python train.py --hidden_size=160 --balance_loss=0.00876 --init_std_router=0.00608 --num_key_value_heads=4 --vocab_size=8192 --qk_norm=false --tie_word_embeddings=false --warmup_steps=200 --batch_tokens=65536
Below are experts of layer 4 (counted from 0) of a mixture-of-experts language model. Rows are named down (a neuron's output weights, with its number) and show model dimensions 0-79. Each number is 128 + 24 x the weight over its row's rms, rounded and kept within 0 to 255. Numbers have three digits each.
Before each expert's rows: a language model's description of what the expert responds to. This comes from a sample of Wikipedia text that the model never trained on.

# expert 44
Description: Capitalized word starts. Opening capital letters or capitalized fragments of names and titles after quotes, hyphens or parentheses: Re, De, Ch, "D-angerous", Ca-ve.
down0:150100135113138118091137128138122147161137119119124162167137105122154150146159128105156119154147140144091133084119175122096098145150103130138139136169140129167145121091127104177107134162116127113135104120168103106143146120133104129120174200
down1:150148123165131081096136139141085113123098133143115116117147109136147156142120135116096091119111191142123088138124188101128166127106158120105109148095154098091152132159077136115102117130133152130138129105118132149136130147138118101147108109
down2:122126149103158115147123137139067157159103093133117092139135120120095138189153101149135160123162148127117134141092108085099146109116162158097102138135120145171104149114166110100124132113122111090148118153150121132120086119150128120123137068
down3:115151125087129118135148136128116114146119089113061105143140146154129120107149129130109139112098150163113131117145146068141133138109142092141138122139156161172113119106115145109153133149127160144129135074084164150162121130097077138136133150
down4:118128166155153116129115149137110106140111149154104127167142142113125120117119134148135157139174142123168126142139192123167133130147119101125118125099160104161127144120133125147137135172125119131125128115115130098152140141084129124098074081
down5:135159108141134147095114104125129160093125123160159121153132160098131155138122162138155087100122153161168115119085168126103120113096097112167134146159066136152162124161105116167139126121139111129146123098145094081109118122140098129116143119
down6:131152152099127151141132176113120115127125151108135132127114089080114147151159083095123173109103125077107161107136124113137145130129130151127101141125165105130099141109102157074127132089117181127111134135121122092144063101057109140103111105
down7:095122202100127095108119163098089144140126098094101123132089100106177137118100072130124114085160148123157103121122108109136102174131129141142110084134129156143152143121110128125091154148091106121118141166146136105113149153159155154138100136
down8:135115135123129097131163120158138131104147133130183136137125114135135131149146122127152150120138163145105158123131146125140147110157111117091147156119179108125129099137107153143103117090145107164131121147140122120140142151171180107091225155
down9:104140088138141140082091122119143140144181137138134123104101100124155080122120104100120154154137217148130129091143104106101176107118112093167143142138094158112093085153142122096127147146156106107125113171133136120133134107159142159157117122
down10:130120148143099172058103097147107112131115106097170128128143113086164115173120100102086148116157142120139096171127218094122138136101123117140100128122090078142127151136106148127145111153111120168123092146119142119100123110152156118124102122
down11:116162118097067117129161154167124136101155143102114137146145130098101069156127096187120127128144162119102127095120141129140103128137123129127127113145137149090124147132137130139113173135093143135164142152140166129127138117133088070074167106
down12:116111153106131095150141110146100122105127135098132125137137101160125057128130129179115152154128156119145156102118129110134089140139167128135142115145149200125160137108151113088164165144080146069184147141158128133141097138113155136117128162
down13:121094098132124129134147129108122148124166130104165141090091107151141097132096135122173135166111099137078146138110134132122107145106113156104128093115114113111127116160146146120151148101159123151129103082136147101120124167126163150112150111
down14:148097131155088112111123129140115158125147162140082182151165106175132094109136107096158155124123093094102148117103141131166142143144103129121085161092097122107135196113130077160123131163186110136122082128101134113124151125115110128099136109
down15:113139088149105154134126103163116134152127147109158116103109150093162108142108158148125135139129139148135106160100151156088099116103144112130130106138111147137118140158140142092129130107146129124163135122136112135159165126149108182154115135
down16:104132147077088158116116137154151131080091077138127130090149125131116111135152164141139155124103068141124121121145138102107190144165088108084161099145132139104101130093114137158117122113101152114134109125092162103138095079148138123125127156
down17:136132130112080152169117150108116140115095136138105160169156082150161104131085114111128087116116121134112135088114113153142130128152156111110095108103122104162142107142145121135094091099134145155140131137124125130161144155162167173102145111
down18:119141106146109144167127133114112097111112079139157128093151113120125120110096126142089152111174112114110123132098081125140129120141118162095163126138152150069151137165190117125153118120111084110143128118130112112088139160138114150135131139
down19:102127157111093137159135177118123170111097170172109089136133130108123134146133144137168166089137140110157139134113053119137182114137155162110134140104155135112140129082128100112148120121120124138110161125112163112156129142136115104137104148
down20:123135161149122140126130100126141089140173163120141118115097105140145132123135147153118071104144109097079112116142096138087109148181145097147101111140144116137130101114147111113108106137147088107148090098160120116156131171140131124130097126
down21:148137082118109140122098180119139159111166123100117119141139125100095122111127105140091133134122095113078126154130140119149089118120102132155153089134092075100144176097123123117114129151107134123129118134166062104133150137125154123149120126
down22:136099165157178132143129097153140127100118121115159115146119152099132139130165152125132099117166074136161165129143120162123100132094119191128125133151128123148108132159108139105144121153128125148134110128134139112150142158150163104130159080
down23:117112140130148169117114156115167124160152141119145124109136122124159092127142121105148123118106153131122186113123161130108125132132105069157110145103105150148109114114112166127134132130102128149127115099128133169098178160171126154099032155
down24:129179097151111094122138124161132123141158137132140139120095130121111123146185167166076123122140152176129139125147145087107149125175138130090169131123142119154210102124148101144111171127118116091135127106134123109167158132153144122111119113
down25:147105103157140148117085175121151153101153138102161116130145083155131146101087114192116119127121138132146113167134124126162132118089110092126141159187138149185131159146136120128139110135133106155121171130126147170104124139121092126159130167
down26:137128129161089131155138071156156132152115134090125119136134151111132137116097123087111131100136085147140129135131116123124140110192149139130146136147115103110120101157138112164083112108118156149126163137145138112164170085119106161117186150
down27:132130107126143115142121177130163129142110141180062136123100112127147094123073119148105156160111092142128094174096122151131134108137124110081117055120115144127099127125114148117088124132158141120115174120119126119140122168092112091156108098
down28:148166105133139119138165131126122139079122135168144096146091075127149115132085127139082147139117101104133119147118113122139159126157135104106121127123193125121126184136144142172120126140129132159144170096128129127167143136151118106182124100
down29:127114150131100133091135150119142133101146134103120196118098134137106086119110121113143127101112138135111090084142151140163151163122148092142170100110117096152103111135086121125123086138126119168138146087122174128125107142134144141190181136
down30:111093117160141130122130156142162152127133153129152155174119138123103168152115101101103138054144138100132107173140129141113118147097137107165175132139155128148101124134104146147176090145130121123140084138108117109118103114132130133139127098
down31:136102144101102109133179128116102101139119149141137098128150135176106200101147121101118104096175140122119171125122125134132106166127112163140170176153127119128129134153126142149091118085081140134180139137118115138144104140137140142143139144
down32:118072150133117129130109074123132122071123144135100147090142119113140148099113118122166172105186134127163137120140109118109103141072168116135119122120135111122138142131076176131121119140123125132121118111117084106131066147147118102115117137
down33:155117114141097135131159133108113144116123125174140105117145098097128085149086099121159108106102110144178092137119091110133144090113166107152124112110139116165135096093128131151129109163159151125175143128135092179091184127138096080095111130
down34:159155080104158161179149126139131128158161120125137117127104130168151108109113119143145145153088118108147166141108092111138115092159162170101149152127120166113135134132134123112136125139124167143145132134102141137083119146152149096119124171
down35:132162136152109154091132143087113116179166092102120129115125133130151070115123133159137113094186142084103141102067119166135125155092135152113154163126152124123163146118135149096126118116145166121172092113126116170118091103162113093134100185
down36:124147121142135145142141121160153111130142109143139091068119147173143133143157111106130156132139098156083122165148151166146152158138131150137057151113142129142124140142106147130104130155152114128112201106138084150145170157130080146138166102
down37:088135110078138115095174125111160158095124089164162101145117105130119100124138123094117150120089078101144136143110117155147116099162130107146118128074148158122140116147102117142137127143188115114138165123090147129131153086147129130148097117
down38:097102123107150125117136127147072144096156130089145110120091172119123164133125132144141137126123111116130139147107100146128144148115156120113123101101100108133101110137115126186105086138130131164134164152124159181138123105131156139155116112
down39:148116137112096113189136111107099126140148116157154102127096143092120114159170108122154134115155129098199077133190122110170136130098094176128120150124145156134121146060158115118139123118159131126098120181128169169155088143112107118125149152
down40:139163138120138127139086134118140120132124152139089106125090111072181136122164144113127112148116140104141150103085136140142094149163104129131165127130107102145119176136131123123144137134111156105149173146137147113114139127104108099136116134
down41:147129125140129148156103098137128112154130138114145111113112129143101151147106132126104099126077117085112097133098139130113132132141112118157089167111154116126120137118147126108126150118096136110131110102060083097133129089108136156131142135
down42:127123139123119137158108170123133109108174105128128107148123085113081122111140122190149178107092141106077146113121172159130113109143118092153104174167126120130165133119146140113157122121127129088146147090116145119139099110136100093125134166
down43:056123166127149141146114178147126073121122124093092148129091151135112136126150138123139106104128086104155123126117126151110135085107130180135112172129117087108107140169141123135144134149118110137175120118116115111153146120122087169138132068
down44:121108138127150157128101112093121097133121137120129169122113115093103110051125125150132109122147127092159142132128104109144129085132136148116108130127131128127114156172098125101139124125160124130126133113107157140111114153111188074129149155
down45:110123096141108099143120092131142169103147077130092117129133154120140152127143119101095144168133168135095178107164117129106140140169162080102099116113107145100055123136110114117107114104163113104143114122109126141100097134117073114062125132
down46:131079159163168123105075097073182132159116142119145112168126157174177144176147145119070114133140149177138112120150125127117128132137135127096112167141154102156129138126133121117143119100149154112100087088158151101166135106132138107110132106
down47:116149133137109118099123191098110180100094102133119114177163129154128110169123147115167135114164072108118179115117142164119124142147155121164112140091138143128160167117132136139136111154116120088164127131119124126133155112107132094165162144
down48:138184143180156120145079115124144095159132134125118172067145164118102150097140110152105148153150152135139182124114110108109155121139116113116124130147118121138116152132143117124155119136087152146109070129146126156136088141106125160179137090
down49:128143146124144110152160121140132122157117156127159141102083143154116099121136145081137156135152069154116125098117102104137183120147110157118168126164141110126142139118152174163131132098152085116127115121166107130119155117095110129116188115
down50:120052125120145106123071130151117132177091157122087119134100148125129108128111147143105185135130144097108142100129150149135134122063090069151117158111155144164123153094126125138116135172119139116113116127106138137140108139143106171094188112
down51:119158131156124120103127135122181119129127177108134178108121165113134133103099142124121163108144163157170096094155093111086101126134111150127122104083123138110120089096144131140111124147091146139125155159161150123153137129101130151141166157
down52:106126117123147118128136109129088144113123124103133140064111134160138150127151147118086180090147114148133119098101138139125131111127088107101121129127172133139116145141114129127128116152094169120102117116081105123129067106114081087137157117
down53:137150124132146140086134106120128097128146152079103144140110084126125157091126134137133123116114133102146080150179138164156106129120122128142166173128098118094125088153086103117137133159134141141120149130081129134122116134153156134113133113

# expert 48
Description: Capital letters in acronyms. Uppercase letters or pairs beginning acronyms and capitalised words, often after an opening parenthesis or heading: (IC)AO, (ES)R, (P)KK, H in Honours.
down0:146147134151151149148111134129121139169125128103102134115126103124090121157115147091151123130118107122137145161158072132157138129167127171108138150153120139111139172075140136105094159084139105129137135169094124116118131099128125100107111124
down1:096134127117152112092137162141147136109127121128160149144149165128099132134150131107129140117138159100120182100153139106155127136156128111108135119115153149122137162161167087124141120152149131127142157116137184116146116120116133137058101091
down2:105122149114124087117137132124161122113148078123152147123074124106130133131122142148148164146135117138149174151150138171111135142154107119135142126167159132121111134122154114134146140142088079117171161112126129105088145142130097147169101130
down3:155096110070125148116125097137162122119106140131152146122118168179145111200115145125116117151135124109143128098092144108104123112154161097101117136156104134112129138123116104137126172145131083137144075131164153154104118154105138134126140109
down4:162120159152133085127101165117109158128118118122160151077080124136111147140127131113106075139163120153096132140125118112141101119119108124118092106120183127133132078179110124139088113162135075122148142101120161111141147128136134143104160169
down5:094113110116166127130108141112060113118126121140082136161131131128092132100109124092138153133107134094103098080124141161169120116137165116119126131113126130177088096106124102141125159103119147138060165113109125089136187129152143095125104123
down6:126144140112116113146122148143131140162124154080148120149121151092137168143088131113142101140155117128141080140180143150107134154124152100121163135092124103111104083119097123170160145134123134183119137144118121084151087135083137129114196094
down7:135093135147152122118125090130143103116101166097111140123094158134093138156121123128074125126143176105144110134142122129082164137125133133142142160155094102155138144159076124132174111116162150149107110124111128143131060104104151149116165126
down8:144111133130152118126112122121141116132093146118097166127157111119103124089118159139118161151131131150097147106155175156104104103153121137136117138136098131135122132066131164117095180122124109154146122148098121104191141081137090130131146112
down9:121128153137102096130191150153144107133143126118125073091149110127094118117125095079114109133123118078157128146153095147147105147170155104156087094121091129144098142092118145124119124129117160115107128105127139137101129129069153148177149114
down10:144083140106148143146091124138097137171121154118132120092163093160107124099174100115138087090142129176114118123117113148115116113083142124165114101109162124123122138126075135144161094120151118122130095111122107098139158113133157183094115097
down11:119134110139152156127117129141127108115135140168116083124090118150080111082101143141136173119125110135133105101146134156140092143093118102141127136120130159113086124107102124109115118126119132123072140078116093101137158106073105119151135107
down12:138141145181167063128132153162114124113163138124101149112124075114159123106122100140116110111112151116089129104107072134164167159154145164083135114135128107122114094126112156134104107151143155156126082131123109113142122114110158126146160146
down13:126101120112128150175113098135100148174161155112120157068122163136107155171154153107104115090128173150123130150142187108083121125120093153156122137104147111153149128110112112169116101130148124107142125125138140116151095094114087139098124132
down14:155103127127178171166145110072125153137170128174137123138143120128129143119076148136156097120174128160151142121137140104138128111114163096118102108134093114141166118116144170118112113110067127132135132122115131175143130130158144127179138111
down15:084094138133119136081135106103162172134114091118100134116124125056137119150155120128132182145144125108122119130142137132118141156155144143140105146116101139122124136100123144176106132123100146181100134159154118161126095099149152149103116109
down16:138093116135115134151115154133123137127129131161119100105126132149086140100176103131140137156121114089143083093090132144107126097149150162144110096139149116136103111115102170160171114115112134174109156120127132165108056152109075120114190135
down17:167122108127118128127117114192161130133132128152140158088113120138129153116138128142122115125097096110148134141090122135110107116124134106161160149161149145108147120123176150127095134109107119072115104147123142086108085134109158074173073104
down18:150139131119101122100136113132116160114136109100164113130105100091094134159128130146134138112134099105150173138130146145148099120158167131128120151132053123112101125144144103109138075155120122159114121117110161153127130101107163110156200133
down19:151120129154112091098104085093132146168115085112171122120109083097129127077133147138163124128131132105142100136129174115122164133157129109160175156163114145120116123124145136132104095145133136123126160129148131147159150122089122133156094124
down20:207131157160097156133098105150147120105102109131130163135203128123130079143133157148064127119108124142150141115160151120122141134121138125124138153133064064126105128136108099119157163102091131113160130154125115154150127104145137149114129166
down21:154092147102106113116125141129167118185144137126187131113118170079116114107133164137151143140095100099098111146143105187124182139156158152166098110116133154126140152120171111162137159149132093088136083084116124128126149148155117139114167136
down22:122123137129139133139154121134128099156125146174120152147123089139129132164123121119127089128130121120116115143140132182114140130138075155121141100160076106151123131106148174088165198122157174135104121121101131099113123169137126124090147133
down23:143147179097168139097093132140084125127069143134121116134105163122119115157120136091057088095090075115162166141129118160110132127131155134100158142103150131091135113163119146102125153099070107073125116149106087088082102112148144157110145141
down24:120174134160155142135133151168170077127112128133130137131126133102104066111141145138157108110134138148105095142122086094125141164130094153127135118125160122144141101133076129132122126125106084100110110108137093149146052116117110108090169140
down25:078117140136143119134150157079156109138094096161163133158109111047141103106111112120150148085154148122131151136102148143145135130130147124120148109137124127074120143080136158134103135135124118079111120154113097107108135153136149105114160090
down26:088135115132141129158124119116116097128148133143113100178124145101145139122160156107146129120087130121115117116171151152140123136136120140095121078126117106134080127107127153056118106114110177086094142122104166129127115136139180131142204142
down27:157110147148155082145123109141136152111141140137112150116095139122166168114117106135144131123138131082156141092110145141163143115159124120116138160112197107124102130100110131151132104129146133123139106071113142111141133143089094103161181151
down28:108166127089099127125138123126125136150121113112097133087126067126126120127155123129107178137111144169168092118142110141099119122117149145125181120139117137151135099130109182097120088133100187162094125119094154089121150127142103092143090097
down29:149139139119108152128139116119160106120142153111094145106144144093162109131134151118141099156150164116153109118185173094152135110082131106174137127129151128108169141128139174150129152095166175168077130110143130118129153105105148107122085098
down30:091116138116147138090122152159140084130150119174106167143119137118095172122140131115114064145103105075109088085112097155133165129111110122150139126113128121120146136151129099093092113143149132105122140138125084116120151135137108145155191144
down31:122119106113169159210148112121132112102103112107158190095139114114140154130176120094150144114158127123125091159142158108122102150120135149096106106129107108131114087090139098087150117104178113123119144123148157150089127153123126127177191132
down32:169141145150150114128124095139103093130153147105075114179148110150066127121131129103125118092144148173153122140110175106144146122127108129095152124138085120116132148112091161127125110138149102156174116118153122112127123142087142129141148082
down33:139103149107137137086124131128112111107097106075121141125122137156134118192094156163138076136124145093129129103122148048151131122173138093094085088161165116133135091122150148124101110098107114123097104124093106116135159147140137103106128132
down34:126173170143134136128106097128135130106153145121135111171108118155161087099129122126101149154121152155108101128091143128160118115138133122150072133086122153136094102170089117100133104115147103162117166138154157105172112090105126152195157138
down35:085120126130127115124114132130099119148100107104147150132128106149170133140136104113131151135173109160096176133082110125148131108156106139135128110108091123119103116136140151115132150177114073115086128161108071175112134152163155142109106183
down36:164123088154121163097114138123120123106145080132112126126135100140153142102147141143121130139128137127158118143118143154125156111099123153122107132117131121086181146126090154131106115115106130138066134125129118137157125131137098106127125115
down37:149141130108083144135128089154138137164139104168081129138112140126078153088159145102122113156116184119114130148111147078118164138143112148087161157099122118156112141111120114142069130154114099136096093125107131143097153145117155147107190111
down38:117115132127155135103120093119178109132157132125133133123145120180122129125138128085168140086121149145133119157130138151142184120138168118130135157126151138101125140128080097107100121098097177115154154120145103117120122127123118142163153156
down39:165168119112124127139148134126159092111111140113096122144153127148176123161077132152137113135111080121103112118121094143137078144152135093119157161138133103124138149141125176128151109100150142131168155104130087128110145141181141088112120124
down40:114127144140140144123113096133174139128157154108115153062159131104158109127163136122133124101149131104137143212164100189074134127134096093124099110162123127121138160148110125106114126128116131176078151109118076130140149131129117103124135127
down41:134127146152108100153144117127099113119159088103078129123159137105088057095112163120159120140152134149150187104135125152139165126180137115137154099123121118174171137130135141119139158121148127179160129172097137134119135109098136133136140161
down42:125149122109097082148128142100125124089103140121141131123128149139140081121126114158115134138140090120119113150147147151146167112125139151145139136112117137114135168131131135129117132113134114142159165111141136166145172161159111097118140166
down43:116098138114125104167115119102120123148137137124125115159120109129144126121066111147144120053113148128127111112117142131133085095106119156112082177101119131181098131131145165089105163118152121117158148114147137115123104115133157106113094127
down44:113149093101126116133126163141110096119127145111100169135085175151179150147129138095110109162135129106116114146118116087139136121104151089123089095153152102119123156167159129093126145131130084118169146118140106165132142122156159091162122147
down45:131120129160108122107127140145152144131114114155165097146147128115161124147140113096109160116173127095137119166133108139128098096122135159103180107126096120123139105151083080124123097112190155131115153133175158140139115126144135127156209128
down46:092138155149095137130161141126118116099130127111143075117131110097119141106153125139165107155118150128143107160151121108125104169154109120121143124141143122085128079139127133129159127100113093132141091135101145099125111134153127117126178097
down47:093155124126108104105139130157151136089127162132165146125113097078127122165111159115135136070124081126147132122076122115086189092162124097123145099111157131123121146151182144162114157134131116172157168139102102135115093145174147125127166118
down48:121127152106129138090124174097115157147151120128088144167136108080126112149111138157110177123097109125109112130118142166174116123197104116096111121116156108098149107081094153174097146160108134121129109131129157092078140122150140088110152151
down49:110140166183141165136129139121167147130178121126105089128119084076173123140137156150135135151151138117180092151140108136097170082105159108136123117097118113080105129096108127122104145119134134156100145084159137174145118104141113133122157127
down50:133150095097132138086145142138161163068128133137124103133148150113143135157120131117083149154118091137117120125152097142090140129108085123109144131118162123117158116100169129116120125116094150147138179112128120129114138164133140140178182135
down51:171115072082147147089156135119161091142134094101133147139106119135172137127145120091135138136100147114091137129142131122135125137160128102144128122123113108128122156117141118114123123160149103095178132113147141112205125151134099128182119120
down52:145118112121145158170120105147159140140148130129124107123094124113097128093099106108132122143133106128144122094084107081187146108143130146107132112143153134111127112153140137127155125096145164096153123066121082098137102100131119154125186152
down53:137104150153108113154133141115085117119172106135139142119131127172171128139096127108144093123163135140059117137116108179135151117112093110135112136168128131163122148141122096119137095180108144126143084122120098138122107094108112143164075117

# expert 27
Description: Final t, clause openers. Word-final t pieces (yet, amidst, don't, boat) plus clause-opening words and prepositions like After, When, During, Despite, of, about.
down0:139131126124153120113120131123118099125138116141113147114106085113153107135158096151121147083090114101141120085147176114116125116143149150118102083070152110111124172144172118132102111109125109126145128144131130131138102131128111127119100082
down1:103150143094125145138137138123120075102165146132142156175152145167172086094125124081145091112113132147120140124154125124169130064150138134127093143141101142115117126117118111138098123091134153118158140139136093108124131156121126132124110145
down2:122120105146121090136140121141107212145135130144107137127090164109125153132110142093154143125165141107124149151142182111117166172151143118132119171114148135136123147086153118127123115106105095132157133137101130146160074142118149150111126112
down3:118138143104143168138161144132134130157152132166159144098133134152138165131153080104109142141180094135163140108115141134144141183099123129143164113171144155122129128127155152163172144112125126137173097138145099080106152116112142133095059115
down4:099149144157116100113141113158114095108121128153138113141149175093161145148145089142122181134099154116120121170137123128121109118122163117149132114132134175151162143093136142160137131129174132100136088117121146141155144116107151172132149125
down5:131149140102158072104162134122084150087148072134127129120110137104164130112160130102164135070101141189121108151161123151110141083106153171114118133163107172149172093126147125138133094137159148143139115130123167096152123104079136123148130136
down6:159163159109125177095169100114135107115151109125131130152074080120161154107093136144137171127149133125107131090090086132084108112138152143111100126121137083110102143134127158091125137121149138095112088137088141103111106141168153108127117134
down7:108095131115128106113151129108133124142103145101115148083163094123121155123142172137127114147119113142138068173141123127102090086114150085144115164151094125133182133144127188120160112130140173149134134130111160136110110112130094147125129114
down8:089109101095087133069139115150108125126122140099134083129100144148117129135139124107112097169130137109172156093155146085094108125116107069148121148130112073086131132125089087143127112104129075081161129119140111160148092108140128141118103107
down9:128123104133156171130108156096137173111121137158101112112116146088127128158148111102174119145114141176153086119128172148166131099136162157118104135152102129164106134169164136185135140143083129135136123129147143146143121119094134100114149125
down10:123090098141092094130122145153143170145132117100095138078115121134113162135093150093166084113148117106149109083081124140126143128101121125137105140103145113125111148133161146165141139136145137125134130097159126114179146117113112156160106131
down11:090145054126141121142101100122137139148155094111119131148143144122097123122103151122112077092145133120115115145184124116087120131091121089144156135135168107109168125125123183106151150112157129124132164093111141112131125114121093094157143150
down12:095104145112131123081126099139135077132122112103170138085157149121118134171146174168134122138181111131118157131095145122107146111128138112152078116139109126135126140105138119138090156108070130073131137132123115132142139134134147118134118122
down13:121156138117154152112140170125122116102127127117120124198123112139111166125119087112114124108149120183083181142121091158110124133138063171145143111167201142151115120111131183112108125166120121120150105149135134142124118117120114124145108112
down14:084133147149117143119117132169107108161167115140127145130179156100105139128161153137179122157123127132135104148118108137195099166127121148132114106095136136132142129140123126132109128129135112110165131138163150138115121116103090169131164151
down15:133109162082144141152116133123132151097162106182088132113112131108150139145095128117100145110108128114146131132129157082140118150165153099111114109168106124120168137140136130114196103090146116143112128102115115164173094116095118151144182158
down16:064163153048142126153139088161165121154089157119139145125119111139157131100129117092156168045124112130151103109121144131077106126110144120099099108133137147139136130130119120118140123131132067135122088155112151132136120123154158099161107119
down17:133143083136141156148172087126143135163175123107185123142152136126127114133129136106135137169128147159108174127091147133135114159129079155133163132095135127170092128139120104099159126161148127134135107132168132057138096130134181102140134163
down18:128152136107163117157127124110120134128168096142156119115159126079130138139152158107163101153143117128121111162141122098124147139115115119102139140066144152139133116128102123131169103086154130098126103112148132135086124134107094177160153130
down19:116106129109127124164089127130127122128146142170129115127143166112087156131159141125091090154135101128135120121115114134138102110145132120144120171050127096079115145120111117117145109117056107121100113131155135126111147083118125117136134145
down20:090127095153100150122117096130116156099096142168116164161178125155104136171124112148122128113155200143166118129153085117146116098087156138134136156121155114110118115083091096131124126105102157134121096111136123125142110110137124160124168112
down21:128115125111153092101110079132128114125115111122126134119078103149103132129145100093143097135137110078123131135115090087123121137142155155118155120116092125113104096107140138112135114113102146112115068142121130136133130166136100107123099153
down22:154107124094113143115134136113126125102099136130139132119157134134118080105104128170080122083146161121117127154132093145139118130106105115094123099124137161150175138169150140100123097107164100132110082114142100090154129114137096130124166186
down23:124109150145115112121132123148138073134123153099124158157133135107117113187121113103147117140124043128120167124169109129106122148096130127131093115135164148100073119154065145134147129105135113124116157109130150153130120135136175109131110083
down24:134098149106126151153141148175124159167130126083153107127102121111123159082099107113120172132104116126101147139125148161148150116166142119121099100133152106143143103160104115150079119155138130089147129168126142117100148107136125124157144181
down25:140173098105116137158104139119117097161161141106136147112159136118101106091139139084080114140123135146144130062124145126135157139133127092136161122155128164173146154149155093125104158152173149146102130115095117102152123112159114113161099148
down26:142124130068149104146143107125116138162140088128089172142161090120146158131142144113142124105138114119123162170122120159118129111130114177150131147130112077177130136132117166109122182100138141139115133096157077157134162150173110109112082115
down27:136152165104101134142136114089136122150148123151123155110146129169169077124147147123127108129141112105087125113128155154128139166145110111158088128141093115127122096151095130161118102149128122161095108140131087175152147146086132156144146098
down28:151104129177117136111133124104109119084146142146129091152141130183088144149160129132129115113121114110097110122146113165139128137152104098126139161146125134128140165113127130167094131142146128156118116142131131138109124122155155085082156106
down29:107116142096134142144122130123124145117124143146090133124127112105168153145119114126179088070139157126111100088151127173163120093151122166106124130123132148132123089146129125097140162129111091126154083129061120109066129105114089163123132102
down30:113172139097136126128158126129153138141119129128113088121114119112141120071164128098110136148103137141107119116079118137154134128120131147126098149103103131127138085177100174125135128123144152117119129104157094146133084085151105130135151109
down31:093141151118143101102093133139114138109115098161125160122129114158132125140145102123174136141133217159143080121118150049122108133114155121105122126141119124088176135164157171132162121173168131139112112099127138110137085126135161143175128129
down32:136120195123109180127124123111130124134120133167115127149132077154169166118155091127138178161111151100125160079131167139110120122147124128199105144138115168142106132128130146120102115105096142137128106168106111114106107136118112187139129147
down33:084108133106169130144118136137123147119126146106147150120104138136165112184113160126120163112074103098119100114114077118132154157124146121094105161106201144159187151080136177126128157138123153132122129097149139145123143146135158148103122172
down34:141103128129129149080103071137133129142081071128132102120090108157128080171128164130120123102116137144126116150113085172114145139151176149111155099140109156096126144111109073102139117136162116111134106152133157089138173142117110089110148121
down35:160143105167160127113093090133176137172152130105148122137126084143149112130096129160186132144152139113150119133167099125094159084152122121108083154131112140157128108085145137147131138126137151109126134167122102107159121086114132173135170181
down36:131127142130108074139148144092108107144095129131130137148113130121145101115136176169145138117146100120105142181108121102106159164146148139136122128109114123110139148090105165141091118160124153149150136120122129116115096167120128142112095127
down37:154092150161138118149147134174116121111171132130125082123156105153161137082095125111081131107140107142131146144119119172121140140163154151135139125117138125127122133122108126180132125164130130124148145129103092087102132111106114098114123106
down38:137111108118115133085107126177171104123151160091129137096101175109123099131171167118088103135153153141133128112131143136112139122125107135131096095145134121134101177153140141111107165113147117142083127118116156144134161078131193118108171141
down39:156091162089125101105090130139166136130153118155134102107105140130135136073154162140100157106137169115082096141098139146082138144111166140172127125104162172118133151140133126129167154166096154141150175155153123139143115119121126140109160092
down40:125163150097124098175105124113090087130125154153131130113155166110140083142124111135080142141099139153180094133099139108132160158184116124139094085160143157157151112134111098138133151140093093168114142083112097139152145091135126125126145110
down41:120153139155120170160125127129139174123130119070113109141159146142141125114121143134155120122137119144119144146121122098122145156150149130075104166147125099090118122143111141106163153100128150108170155133131137137131138179118153107158158121
down42:115106144148151119186095094112104147081134160143149156132119123132100100136130112159109106111140166111116153162085116149167105182083129143081150109171085132183063111117137128143111123142156100091121118126093128131159111098119107110123106157
down43:136181104162150110126123169122167106100101135138096113174152151090148126106113102130095119145091155164122148099142130117143116136096178146126100118141135140146137140108127059152145146159112141176139162146080090128136123146167127128122101108
down44:163098167111136121140078146085100145124156142128088173135137101101132096113122115125112153104140100099155111186117148151115088104155116141123137136149135127142185152094099061133170135124108114146124132127132122100139126146147115106123149130
down45:117134120161106141108163130119114125107115118147115122091156144124124146089145139135121112123068160088163151161105156162083139151125113069109133146168130150131101123120117146126169101128131196091117136135074107161124155112090122103126157116
down46:130118097178143139146120122117114144165142117141144080149104122141137157104099132097099107131091169108123122144130163108146104143129110147134100112126120104129082144150146170091113126149163140127138122157124122143074138141137147132149138118
down47:095137154189132149135123174093160093118103131150122193127108136087146086134153161109133140107122112148105131166175127107116090138129134112157102126134150113099115124115098091120132127132111132121125108092164136147132145148163129102156107149
down48:099182126134148144128169098124169145139101136131143123113135074113125170076113120159104144177160128113126165125098115121128160158159153119154135107130139098098125115146080136089094139106118108142124127105150133106111146182146113156183086113
down49:100062145138161146152133171146094117102091120131153100150099148120142111147146189139103118152142089083132164135108147098133087170131149101102123135143136112163123111120139129157154106104112110135106182141102162114149153121130096112142131115
down50:098119180115123126125134130139146115076125153110118134108137134113104137132174141139091134106148114135103110140125130137119117105171118136130143133106096137118173148143087145179100103195110123144123131172116141132133118133144085102111159101
down51:152130145115095140132146137125078132154130110093097118130149111128139120100093113140187130115104137148108085154154128155170135081082132122172105111044148108178124155111134105128122082124128160173131111120140140154122131110117142123131090101
down52:101178089132150167117105136171132154107170118102147108127135126095129149127096155111113171114133175092108136139143135089113145151105107149129112102093111127152109093126117151138125125135127118117102116109154124121105115156083104155167179122
down53:110113165169187124132056175111127120143124130137108116145152110118097148125141119141119137157162134118110112108126105155152136115161165135163197148168136148133128104136155139164134142160105151100137162158062116091087126125105115155149159145